config.toml
d_model = 192
n_experts = 64
activation = "swiglu"
router_score = "softmax"
normalize_top_k = false
balance_loss = 0.0119
lr_router = 0.00154
vocab_size = 8192
norm_eps = 1e-06
tie_embeddings = false
lr = 0.0137
batch_tokens = 32768
train_tokens = 297700000
Below are experts of layer 5 (counted from 0) of a mixture-of-experts language model. Rows are named gate (a neuron's input weights, with its number), up (a neuron's input weights, with its number) and show model dimensions 0-191. Each number is 128 + 32 x the weight over its row's rms, rounded and kept within 0 to 255.
Before each expert's rows: a language model's description of what the expert responds to. This comes from a sample of Wikipedia text that the model never trained on.

# expert 52
What it handles: Table separators and words in sports results, such as Championships, Cup, League, Prix, Olympics; also is or to after titles.
gate0 [146 124 232 110 134 123 136 165 129  95 163 106  79  83 139 107 155  63 146 103 144 123 110 136 155 154 111 160 102 115 137 136  67  91 131 151 131 168 108 179 122  95 103 138 147 124 192 157  97  86 129 122 132 135 126 126 135 126 114 159 113 156 129 105  65 141 145 151 126 130  99 106 207 198  66 129 141  99  93 137 198 152 146 127 113  84 132 134  83 142 106 126  82  93 141 102 161 105 136  60  62 132 144 134 114 115 112  93  95 109 185 133 203 118 123 160 107 130 123 113 141 195  97 168 142 132  84 134 114 144  98  87  56  85 165 116  75 136 115 120 163  94  89  95 153 139 150 153  75 152 106 112 170  64 151 136 145 130 171 174 141 157 149 117 118 155 168 127 117 124  74 186 126  83 156 132  86  96 115 149 127 219 162 158  95 102 118 123 160 103 138  78]
up0 [121 128 161 106 151 137 106 143 115 179 133 103  80 129 164 130 134 182 141 144 141 201 145 135 164 142 115 142 120 137  84  98 125 110 106 125  56 171 158 131 122 162 116 103 154 130 133 108 130 127 145 163 113 124 217 180 136  88 155 135 128  76 172  99  90 119 112 110 191 160  84 146 143 148 177  50 175 125 151 158 175 102 108 153 161  99 114  82 121 105 120 161 140 163 137 148 135 138 100 111 121 159 147 143 183  87 166 162 163 146 106  18  74 185 115 103  62 180 138 121 137  86  89  84 177 123 147 147 126 106  91  78 135 133 139  97 188 123  90  97 112 144 110 112 134 147 128 119  87  96  98 118 111 116 118 106 137 166 112 169 102  69 209 125 146 110 111 129 143 113  97 139 133 101 117 100 117 131  84 129  96 147  66 131 105 178 119 133  50 204 153 151]
gate1 [ 91  75 109 109 129 126 123 121 132 142 173 201 120 104 159  99 141 157  91 120 106  66 150 131 204 125 144 100 112 140  77 142 112  91 160  86 103 104  96  95 152 135 100 123 122  80 116 152  69  80 125 127 154 147 147  98 102 131 158 119 181 153 180 120 140  99 120 109 217 140  99 161  66  91 137 156 133 171 125  88 138 125  81 108 185 213 161 148 111 119 131  80 137 148  52 149 141 176 121 109 142 112 135 169 133 154  91  64 127  91 170 126 175 174  76  91 141 152 129 109 141 133 119 169 148 152 175 139 158  74 152 150  94 114  91 104 138  86 127 161 139 108 142 187 154 190 130 143 121  63 134 129 155 101  85 135 119 102  91 142 132 122 121  71 185 131 131 157 157 160 180 111 106 168 189 129 159  95 147 170  88 100 162  92 127 118 190 102 132 151 136 131]
up1 [ 97  94 143 133 161 118  80 128  69  69  65 147 148 105 117 171 108  96 112 165 151 168  93 108 141 130 116 181 110 111 149 158 160 142 151 147 154 155 145 115 149 122  87  95 134 180 138 124 107 123 140 152 143 112 183  87 165 150 155 162 114 148 147 130 142 154 160 181 125 132 175 131 159 122  99 147 119  53 111 142 160  68 173  97 154  45 160 138 120  66 127 188 172 142 174  81 142 113 124 102 114 115  96  88 131 169 160 141 140 151 135 154  90  97 135 158  56  95 101 140 154 127 114  77  85 159 114 182 150 117 125 105 200 149 159 174  89 134 155 110  30 140  71 119 176  72  92 104 129 127 100 141 112 102 181 141 120 137  77  84 136 146 153 149 158 104 154 123 145 112 155 114  99 200 155 134 132  77 150 105 146 114 119 162  91 125  56 173 105 149 141 139]
gate2 [ 96 136 202 139 130 159 154 130 104 116 185  61 119 114 128 112 142  94 161 100 161 100 137 110 164  92 173  94 101 124 125 140 111 147 129  97 134 131 113 103 101 151 100 103  96  74  91 213 144  97  89 108  92 136  69 159 162 130 120 102 138 163 168 109  90 170 121 139 151 101 154 108 171 168  65 112  94  84 112 157 142 117 106 108 193 143 156 138 109 154 119 155 149 153 117 105 117 171 152 117  89 190 142 132 126 112  30  80 121 166  95 131 134 110 141 177 115 121  62 112  99 137 134 115 205 141 101 128 111 132 107  90 116 148 145 115 191 182  66  85 118 108  89 176 148 138 107  90 129 105  91 140  63 117 180 103 114 131 109 131 160  99 154  63  92  86 141 157 170  87  74 118 126 116 137 117 181 120 105 163 115  81 136 118  92 133 102 107  88  84 174 184]
up2 [111 105 149 166 123 119 170  99 192 129 127 140 147  95 132 128 140 138 108  57  76 120 141 156 181 115 115 116 160 168 129 161 124 131 149 113 159 107 120  50 184 202 101 135 167 143 147 200 137 171 139 119 103 154  97 140 157 130 175  27 159 131 153 176  98  97 117 160 145 113 107 154 151 134 150 179 176 158  85 114 139 165  61 101 124 111 190 106 150 162 145 124  94 148 137 125 134 130 175 132 128 176 143  86  78 118 149 119 123 122 168 180 158 131  92 150 111 110 180 136 149 147 119 105 169 180 148 122 124 104 130  98 206 126 130 122 157 108 153 122 191 147  81 171 133 181  82 136 174 152 100 164 102 164  87  88 126 134 135  50 103 174  52 124 125  72 129 166 155  86 146 138 101 142 154 130  90 139  90 139  96 130 109 111 145 122 127 187 102 131 127 167]
gate3 [114 159 165  90 124 132 136 185 135 130 159 100 130 124 126 104 110 143  79 104 146 125 124 167 129  91 122  59 126 107 128 156 120 128 120 123 117 116  75 149 170 181 140 124 124 164 139 115  76 159 174 141 109 123 171 100  74 121 168 107  49  41 143 163 140  87 127 155 155 156 148 178 131 109 152  73  84 189  83 145 151 136 148 126 148  96 127 136 117 144 121 132  92 123 146 126 162  79 122 117 127  74 162 151 121  51 112 172 188 182 120 100 100  52 193 158 142  57 111  70 156 180 171 126 131 110 128 101  69 143  86 136 100 107 120  78 121 136 153 131  62 141 111 121  77 149  97 151 136 123 107 180 137 158 199 117 141  94 135 117  50 128 148 106  71  91 112 133 142 126 169 146 105 116 144  69 124 181 146 124 133 154 157 134 156 119 138 156 167 159  83 162]
up3 [ 95 121 156 100  83  49 120 131 150 116  79 119 135 109 116 182 135 117 138 114 152 142 103 109  77 118  72 124 149 215 120  89  97 205 139 137 100 135 167 153 130  78 113 147 162  66 135 118 148 126 158  99  98 122 144 140 107  93  99 154 158 104  96  96 107 169 115 147 120  99 128  71 118 101 147 170 135 122 160 151 176 143  72 137  96 167 110 188 152  95  61  82 106  80 101 166 101 134 125 108 115  97 152 121 146 146 132 125  74 122 165  90 130 145 109  80  32 119 118 143  61 166  91 123 167 146 136 137 155  77 125 114 156 153 146  92 131 120  96 111 137 164  90 101 185 124  98 157 176 175 104 125 145 117 118 119  96 123 108 142 164 156  97 107 159 148  53 147 137 144 166 118  97 133  86  58  35 129 135  97  97 127  97 130 138 123  54 102 116  97 160 109]
gate4 [ 55  95 109  83 118  83 142 105 199 145 123  66 140 109 111 172 125 135 150  87 115 119 109 113 148 177 154 146 112 180 123 156 143 109 107 183 151 116  98 116 114 142  80 133 139 116 101 118 187 116 131 141  70 130  85 163  65 172 113 112 133 136 169 193  42 175 100 147 141  75 139 174 151 166 122 148 133 107 125  83  96 124 136 149 175 138  93  99 180 106 171  98 106 175 135 117 125 105 161 141 117 151 133 162 126 142 116  89 120 170 159  98 153 128  66 129 163  80 107 142  86 151 123  91 186 115 137 229 105  64  97 159 131 137 162 130 174 126 146 134 110 202 124 163 145 133 134 110 154 130 114 124 107 133 158 100 133 155 133 161 139  97  40 103 111 164 135 169  65 124 155 107 109 125 134 117 167 126 101 167 124 114  69 168 121 177 102 161 158 140  79 157]
up4 [138 143 191 140 168 130 148 112  61 102  81 112 133 128  93  99 113 126 167 155 127 112 127  50 129 116  98 110  98  95 143  70 168 144 141 209 112  99 168 104 146  78 143 151 166 116 128 130 106 128 105 169 186 106 174  98 116 104 126 124 112 118 116 122 186 133 169 177 170 139 109 134 114 116 147 131  96 135 108 160 131 147 141 161  76 140 161 163 135 110 147 128 109  90 136  86  98 231 157 165 169 168  99 118 151  71 127 115  61  57 151 146 100 141 136 137 142 154  91 109 104 173 107 108 178  98 129  98  98 115  52 175 114 107  84  92 170 158 140 170 147  70  52  85 134 170 132 140 120 108 165 150 117 124 123 155 146 178 154 101 142 157 157 155  93  47 101 184 165 129 135  89  83 112  84 154 107 144 135 160  99 134 158 138 146 125 101 113  75 150 133 134]

# expert 10
What it handles: Mostly line breaks before list items or headings in infoboxes and tables; also relative words and auxiliaries like which, whose, may, does.
gate0 [115 188 112  98 112 134 108 115 174 159 100 165 103 127  93  97 126 141 128  84 160 191 115 124 143 139 111 121 138 141 166 105 155 187 107 150  59 155 122 114  26 100 201 105 157 126 160 104 182  92 142 113 116 154 163 121 187  98 162 164 103 128 158 139 104  69 157 146 131 130 135 116 144 145 144 103 121 111 129 133 112  98 148 184 136 113 133 128 151 193 198 109 116  57 109 151 199 140 156  86  77 162  90  51 118  91  82  49 135 116 147  77 124 139 115 157  71 162 109 130 144 128 105 128 143 129 160 179 126  96 147 130 114 115 151  71 131 125  92 140 133 121 113 106 125 157 151 155  92  88 160  95 103 116  66 111 120 133 182 138  93 108 174 152  68 100 146  85 137 174  76  74 104  78 188 113 127  98 131 128 111 173 148 126 132 162 111 119  87 120 116 156]
up0 [117 131 137 116 148 135 131 131 187 142  81 114 126 115 142 103  88 194 141  74 147 192 130 151 150 140 102 124 104 140 136 169 147 134 128 149  71 124 144 140 102 114 168  88 118  95 144  93 132 140 137 149 117 104 106 161 190  82 128 100 132  94 189 175  86  35 184 136 125 127 130 104 174 165 121  70 140  79 123 170 123 151 165 176 190 144 109 140 103 165 179 111 124 116 143 147 131 137 121  85  98 139 133 136 135 148 116 110 143 147 132 106  84 147 131 121  58 132 159  90 129 150 156 117 149 190 179 102 153  83  97 144 150 141 113  64 143 116 114 111 112 120 114 113 101 188 137  84 134 135 161 114 129 123 143 133 125 145 179 112  70 140 127 124  83 145 144  73  92 191  88  35  52  52 114 133 141 161 129 143  39 161 128 128  90 184  83 115 142 151 148 183]
gate1 [117  63 157 149 174 148 127 176 124 114 137  88  82  87 184 112 126 151  65  99  89  87 165 123 154 146 156  95 172 115 150 115 107 135 145 133  63 149 141  69 147 116 130  56 156 110 139 129  67  94  88 119 128 155 128 126  66 114 140 137 142 148 156 159 138 104  60 141 156 156 178 142  48 132 122 167 107 151 132 137 159  71 144 140 189 126  96 156 159 184 174 109  85 132 110  87 148 172 164 136 160 161 106  83 152 127 134  81 129  40 130  92 153 141 100 123 102 131  85 132 144 169 144 160 155  94 154 181 152  80 179 114 148 112 102 134 185  98  89 131 145 133 125 141 116 177 110 167 121  93 141 124 118 131 133 137 131  69 100 121 131 123  83  89 210 111 116 187 145 160 137 161 130 128 150 101 174  97 112 113  97 116 159 114 175 173  78 114  88 139  81  92]
up1 [117 159 140 105 197  85  99  88  82 125 124 218 205 141 107 127 134 161 115 127 185 156  98 170 101 145 104 134 119 134 120 132 127 144 131  82 115 128  79 128 120  97 135 164 118 174 142 198 120 122 153 137 161 122 173 143 187 140  80  98 106 123 125 186 131 198 137  97 102 138 119 138 190 138 126  88 178 115 121 104 163 141 167 149 175 162 197 140 117 153 150 146 125  99 168 114 138 126 120 201  99 125 152 178 104 170 179 145 172 147 139 134 117  81  74 140 122 130 134  76 131 112 114 159 141 135 159 153  92 107 101 127 121  90 164 134 162 135 185 160 137  86 152 108 149 143 134 161 128 103 146  44 134  50 139 144 130 179 131 114 113 180 157 118 152 127 176 117  60  90 169  70 129 133 145 182 113 104 146 131 150 110  97 161 116 129 139 125 134 176 213 167]
gate2 [128 172 202  71 138 111 139 145 195 172 156 105 118 146 128 210 146  73 150 136 154 114 159 114  94 133 155 152  98 129 155 138  69 127 122  89 134 119 183 156 133 147 125  92 174  86 148 176 177 157 103  97 106 109 137 140  99 124 120 114  86 158 154  59  59 123 174 135 146 131 141 133 172 131 102  83 108 112  69 131 141 163 184 131 172 168 141 117 107 161 103 145 133 131 159 135 147 169 170 114 138 141 152 207 125 168  85  66 205 174 115  71 122  48 161 145 154 203  99 131 147 108 115 110 137 105 114 103  95 145 116  92 112 148 107 183 165 143 107  97 187 191 133 176 146  85 120 131 133 127  89 117 132 153 173 139 114 110 132 135 144 124 146 123 114  91  84 145 143 100 105 136 157 123 135  99 131 143 160 114  93  94  72 159  89 129 172  59 122 160 119 147]
up2 [179 121 124 167 137 129 115  74 121  78 130 129 149  89 151  85 101 103 131 140  73 127  99 106 131 152 134  92 173  98 137  93 163 133 112 100 125 131 108  57 171 139 140 169  75 163 130 148 136 127 149 154 160 141  86 140 113 108 134 161 134 110 104 162 160 104 111 110 129  37 124  98 129 150 183 173 174  94 167 124 101 163  34 103 155  99 125 106 156  59 134 123 193 117 136 139  58 117  93 195 137  83  72 113 101 131 149 132  88  94 111 164  99 198 144 114 106  53 156 150 122 160 145  99 119 155 132 132 122  79 168 112 156 163  94 126  68 128 139 133  98  92 147 121  88 169 120  90 113 106 163 150 107 115  93  98 132 132 132 122 104 135 139 102 165 124 174 126 104 102 149 163 152 142 105 169 108 128  60 150 116 116 209 117 192  97  67 185 113  85 166 135]
gate3 [134  85  98 161 158 103 125 118 163  71 153 155 117 142 114  85 144 127 130 149 154 152 119 105 167 136 200 180 131 119 123 130 115 159 169 107 161 168  84  97 140  45 108  92 148 109 184 107  90  82 131 217  98 169 142 143  79 152 147 102  86  92 143 140  89 114 123 126 150 127 193 128 128 111 134 198 145 136 171 101 154 125  89  95 164  76 146 182 134 120 177 126 186 137 169  81  95 106 174 146 119 138 147 107  69 118  86 190 120 124 137  97 140 112 151 115 131 153 178  71 110 203 126  90 118 116 177 113 176  76  88 184 108 138 188  66 112 145 132 203  85 133 122 145 133 119 112 153  70 138 116 146 152 124 129 139 139 127 146 122  63 122 101 119 135 133 210  97 135 159 156 151 127 135 131 146 120 164  91 161 166 136  98 160 129 149 132 157 143 137 172 105]
up3 [150  62 160 173 116 127 154 148 183 101 182 124  17 134  88  85 109  80 112 145 122 164 126 131  69  97 203 103 118 149  73 137 109 135 209 132 115 128 167 155 109 133 124  73 115 157 133 109 101 111 125 125 160 144 143 130 112 136 167 151 135 109 118 125 127 172 134 113  82 154 129 126 155  98  92 113 188 153 115 145 151 206  80  99 123 117 115 150  97 117  70 173 178 114 139 120  74 102 164 108 103 133 124 132 118 120 166 182 163 111 169 114 109 132 143 146 131 164 167 140 108 152  95  99 124 104 145 174  87 107  75 116 102  45 174 110  52  78 146 124 107 108 130  78 163  73 147 127 120 141 135 121 168 104  83 114 122 160 103 101  85 109 123 174 137 121 142 164 119  81 153 171 129 124  80 142 148 151 118 101 120 122 148 109 105  91  50 144 190 144 171  94]
gate4 [153 129 120 100 135 123  80 161 136 124 173 122 144 118  55 145 140 135 137  77 148  99 135 115 120 185 180 108 188 121 190  97 108 122  98 161 169 117 150 111 141 199 131  73 100  90 117 148 121 127 121 147 167  65 136 153 182 133 112 126  92 108  76 161 101 143  73 127 174 136 138 147 122 156 218 110 150 110 116  91 133 168 133 122 160 153 200 149 136 152 133 161  41  88 146 140  94 148 178 113  85 166 138 102 122 112 146 114 140 162 138 141 144 158 119 156  80 160 108 123 119 117 132 148 147 142 108 146 165 118  97  89 106  93 174 126 140 209 137 147  77 155  72 128 211 145 144 173 150 153 133 117  90  76 144 130 105 141 117 159 153 206 123 136 188 111 178 139 127 151 108 124  67  65 157 118 117 127 194  99  86 138  90 107 107 127  67 121 163 133 145 119]
up4 [ 74  87 115 175 173 190 141  91 126 110  96 109 132 128 165 102  63  85 159 141 152 189 140  88 118 107 133 136  38 109 128 126 169 141 135 140  71 155 155 168 116  44 125 176 109 150  82 107 168 122 119 125  75 122 148 118 115  84 139 199 155 133 127 100 158 103 120 148 143 163 119 161 142  83 115 135 117 110 139 125 132  84 108 150  81 110  87 125  65 136  76 140 126 119  73 105 107 117 125 134 207 139  89 106 128  97 102 104  47  95 127 108 102  86 151  87 171 120 119 120 106 137 152 116 110 124 108  92  94 131  94 181 106 192  99 163  78 114  88 167 190 129 121 100 110  70 110  62  72 113 158 165 161 180 118 148 134 129 154 133 119  85 113 135 112 141 141 141 136 167 151 149 129 100 134  87 108  96 109 135 154  70 112 127 120  48 156 115 121 181 100 132]

# expert 58
What it handles: Field labels at the start of infobox lines, such as Succeeded by, Active, Species, Elevation, Appearance, plus table separators.
gate8 [135 144 181 137  88 196 112  99 130  89  90 107 143 125 115 131 118 125  94 203 143 143  83 126 113 130 126  94 108 178  97  99  72 155 138 172 163  39 136 178  61 147 131  75 111  71  69 108 106 193  98 140 120 137 165 176 108 138 162 192 162 131 126 148 142 122 145  99  91 141 150 104 135  86 133 142 166 125 119 117 143 150 146 107  94 162 132 154 121 148 114 105  96 161 120 140 128 134  87 187 146 109  75 162  99  98 115 226 129 124 130 126 119  88 106 117 125 162  96 107 143 151 196 130  42 101 136 128 108 108  91 134  95 123  93 158 101  84  79 132 180 169 135 136 145 115 135 157 158 106 203 109 126 167 196 129  99 125 141 113 109 168 114 143 127 132 119 119  94 153 154 103 153 154  76  74 119 169 170 141 136 113  92 157 102 146 108  83  57 144 176  98]
up8 [151 126  91 191 168 188 100 121  99 178 125 103 119 149 162 124 168  94 101  77 113  79 155  84 143 134 181 131 119 109 142 114 126  96 135 130 154 175 117  87 160 134 167 179 154 126 127 162 161  97 115 106 118  65 144 118 121 153  81 108 120 120  94 151 184  49 149 169  87 151 153 100 148 132  99 171 139 163 185 145 137 129 140 148 166 131  66 159 140 126 139 146 179 153 165 103 103 104 173  82  85 109 155 183 141 109 108 160 146  81  82 145 124 156 136 127 154  91 160 164 172 132  89 173  89 143 167  58  91  78 120 144  79 154 168  72 129 171 142 109 126 165 138 146 122 144 112 125  29 136 102 142 118 173  95 104 155 166 120 101 107 151 140 120 178 152 158  94 132 108  98 118 140 111 168 109 139 175  58 128 101 135 135 133 168 107  91  67 145  54 132 153]
gate9 [ 82 183 156 116 115 140  87 191 118 113 158 136 110  80 132 119 108 152 153 149 146 116 157 143 139  83 116 117 144 114 127 149  93 132 149 138 112 142 122 112 114 165 148 105 142 126 164 139  85  93 159 129 121 119 141 175  98 117  82 214 122 148  79 135 169  82 129 147 177 180 136  75  93 125 159 123 130 113  82 165 153 130 127 144 156 195 136  70 109 107  89  98 135 187 115 107 130 171 140 150 152 125 195 125  79   0 118 172  98  94 112 128 119 108 135 118 144  93 127  97  80 125 103 119 137 134 129  92  86 109 143  66 175 144 143  75 158 163 124 153 202 140 119 142  93 142 123 142 195 150 202 124 171 140  95 129 136 102 123 111 129 137 150 152 151 123  85 138 159 218  90  94  69 135  99 159 132 136 113 155  99 119 177 130 170 132  94 110 149 140 169  80]
up9 [131 128 121 163 178  71 186  70 118 108  97 124 208 142 113 148 111 155 107 155 128  96 140 105 168 142 111 167 129 145 153 119 106 135  95 141 133 146 170 137  51 102 117 164 149 144 125 143 152 165 109 163  85 151  98 116  71 105 151  64 130 123 168  97 132 118 120 156 104  92 118 160 141 133  64 132 130 101  94  94  65 139 191 180 129  87 103 135 145  87 107 152 143 139 160 158  83 147 136  92 143 128  90 115 130 142 165  60 175 205 196 159 149 133 153 131 164 173 132  85 178  92 145 167 161 121 157 132 131 138  87 152 117 183 122 145 116 106 164 148 163 121  77 137 112 118 123 140 165 102 129 126 147 141 151 137 142  90 172 117 129 125  42 110 131  88 141 179  77 119  75  76 144 102 166  70 132 115 133 128 144 141 131 108 215  78 173 142  96  90 113 189]
gate10 [140 162 151 146 140 172  82 106 168 156 164 101  83  83 128 191 123 177 188 120 116 159 110 197 143 158 116  91 119 133 117 104 113  96 132  79  99 132 160  90 138  98 116 116 101 117 133 141 114  70 133 164 129 150 124  87 158 136 147 128  67  67  91 158 117 148 126 132 119 105 127 131 221 142 149 153 148 112 128 133 139 118 117  73 117 105 126 165 177  73 152 139  76  97  88  94 174 112 154 187 158 126 111 107 147 118 180 186  74  61 148 126  91 126  97 176 116 177 109 128 107 111 156 181 129  62 137 157  66 113 142 133 117 119 114 101 116  94 113 127 110  99 122 164 162 101 142 144 171 153 140 129 169 162 158 140 154 133  79 188 188 125 147  95 137  85 113 130 181 113 155 179 146 109 127  99 130 160 167 153  72 134 141 141  96 242 155  98 113 100 134 155]
up10 [127 113 159 157 131 103  88 130 118 116 158  83 166 104 135 189 125  67  94 133 116  68 168 106 129 151 164 107 130  99 110 108  90 140 134  99  46 111 117 157  83 159 169  88 143  94 138  73 100 191  93 110 186  91 123 134 128 125 147  78 157 174 148  71 160 174 117 102 143 107 130 108 115 113 147 205 183 125  94 172 158 144  90 104 102 132 115 154 158 113 164  61 129  81  98 158  88 146  88  97 182  82 149 112 109 133 108 127 160 187  86 143 133 150  98 149 176 114 169 159 107  92  49 110 108 109 142 158 137 130 157 125 122 160  69  82 139 124 127 124 104 156 139  59 125 120 106 114 152  86 129 108  86 102 174  66 105 150 164 148 135  69  98 137  81 146 142 155 115 179  80 146 110  99 110  98 153 133 161 125 108 149 101 106 166 125 155  56 112 172 112 162]
gate11 [157  88 172 163 111 123 129 127 155  83 134 100 126 126 165 167  96 137 159 155 124 111 136 123 151  95 156 187 148 150 108 108 111 155  77 163  25 116 141 117 132 148 143 161 145  80 169 111  79 125 137 174 102 134 126 122  83 132 162 175 157 148 114  50 101 128 123 137 180  87  97  89 118 151  95 159 154 113 134 136 165 174  88 144 130 211 114 138  79  59  95 155 143 143 104 139 154 194 129 143  97 136 141 118 148 141 149 125  58 144 148 108 152 139 121  78 132 113 151 123 136 153 150 146 119  72  90 148 132  81 106 150  94 114  88 219 122 189 121 128 134 178  66  73 117 114 155 166  94 108 157 131 169  92 147 122  79 105 178 159 155 156  63 116 105 121 141 113 139 156 115 110 116 120 160 142 152  93 179 137  87  58  71 142  73 105 137  82 149 169 148 124]
up11 [163 102 151  70 125  86 108 152 136 160  89 139 125 131  73  86 119  96 154 123 103 168  88 173 127 111 161 133 109 161 174 142 134 119 126 112 137  69  57 120  95  95  78  76 108 160  70 153 102  75 107 148 141 114 110 141 125 117  50  19 115  97 105 148 163 120  94  97  89 107 146 133 124 110 139 175 108 159 139 144 116 137 101 103  99  90 154 143 159 159 123 116  98 194 171  55 115 148 172 124 144 135 121 149 105 119 111 116 133 164 153 137 137 156 103 172 135 136 117 125 113 193 111 142 134 164  92  42 137  94 103 167 122 199 114  94 135 102 110 138 115 147 152 185 152 175 119 106 134 123 132 146 139 160 141  91 145 184  90 135 114 129 164  95 159  83  99  85 185  87 181 111 118 117 132 167 129 134 118 110 129 214 160 147 154 108 122 103  36 134  97 150]
gate12 [131 154 147 125 165 131 120 177 152 130 168 108 144 115  94 173  91  95 126 111 151 116  67  92 167 120 150  71 123 126  78 100  98 144 133 190 108 101  80 141 141 148 163 134 194 165 152 147 113 197 151 127 127 195 130 141 113 180 128  90 158 124 178 116 136 101 175 161 169 130 142 142 147 131  97 120  51 127 170 126  81 118 167 156 136 139 119  77 118 113 152  56  71 170 196 169  91 106  94 130 139 127 162 147 147 150  95  66  70 115 127 125 129 212 116 111 107 142 132 115 130 176 131  94 119  82 138 118 140 111 133  66 116 148 114 132 135 113 125 214 119 126 153 150 120 174 104 113 122  99 124 144 129 153 125 118 145 163 158  79 117 167 149 121  34 171 204 141 112 127  89 155 127 119 114 142 132  98 114  93 194  82 142  70  90 147  89  94 137  81 130 124]
up12 [125 113 120 128 115 101  80  63  80 160 100 165  72 160 154  43 159 178  92 153 119 134 139 119 117 195 137 186 138 139 147 135 160 130 123 120 101 206 183 133 111 155  98 144 101  49 113  89 147 107 104 151 155 117 132  61 132  99  88 142 115  87 109 163  84 125 120  78  79  89 120  93 110  98 181 151 211 140  88 117 205 147 116 131 107 120  97 181  89 163 166 121 130 111  91 125 106 157 144 113  86 121 114 129 115 153 133 205 163 122 118 124 100  81 101 153 138 120 104 116 161  94 124 133  84 166  96 143 134 109 124 143  90 114 147 126 115 122 134  97 138 142 121 151 151 126 173 189 100 137 191 131  98 162 168 152  90 112 139 165 162  95 137 131 191 114  37 132 102 100 173  72 133 119 129 125 174 122 110 161  77 152 136 147 128  93 143 128 119 193 136 125]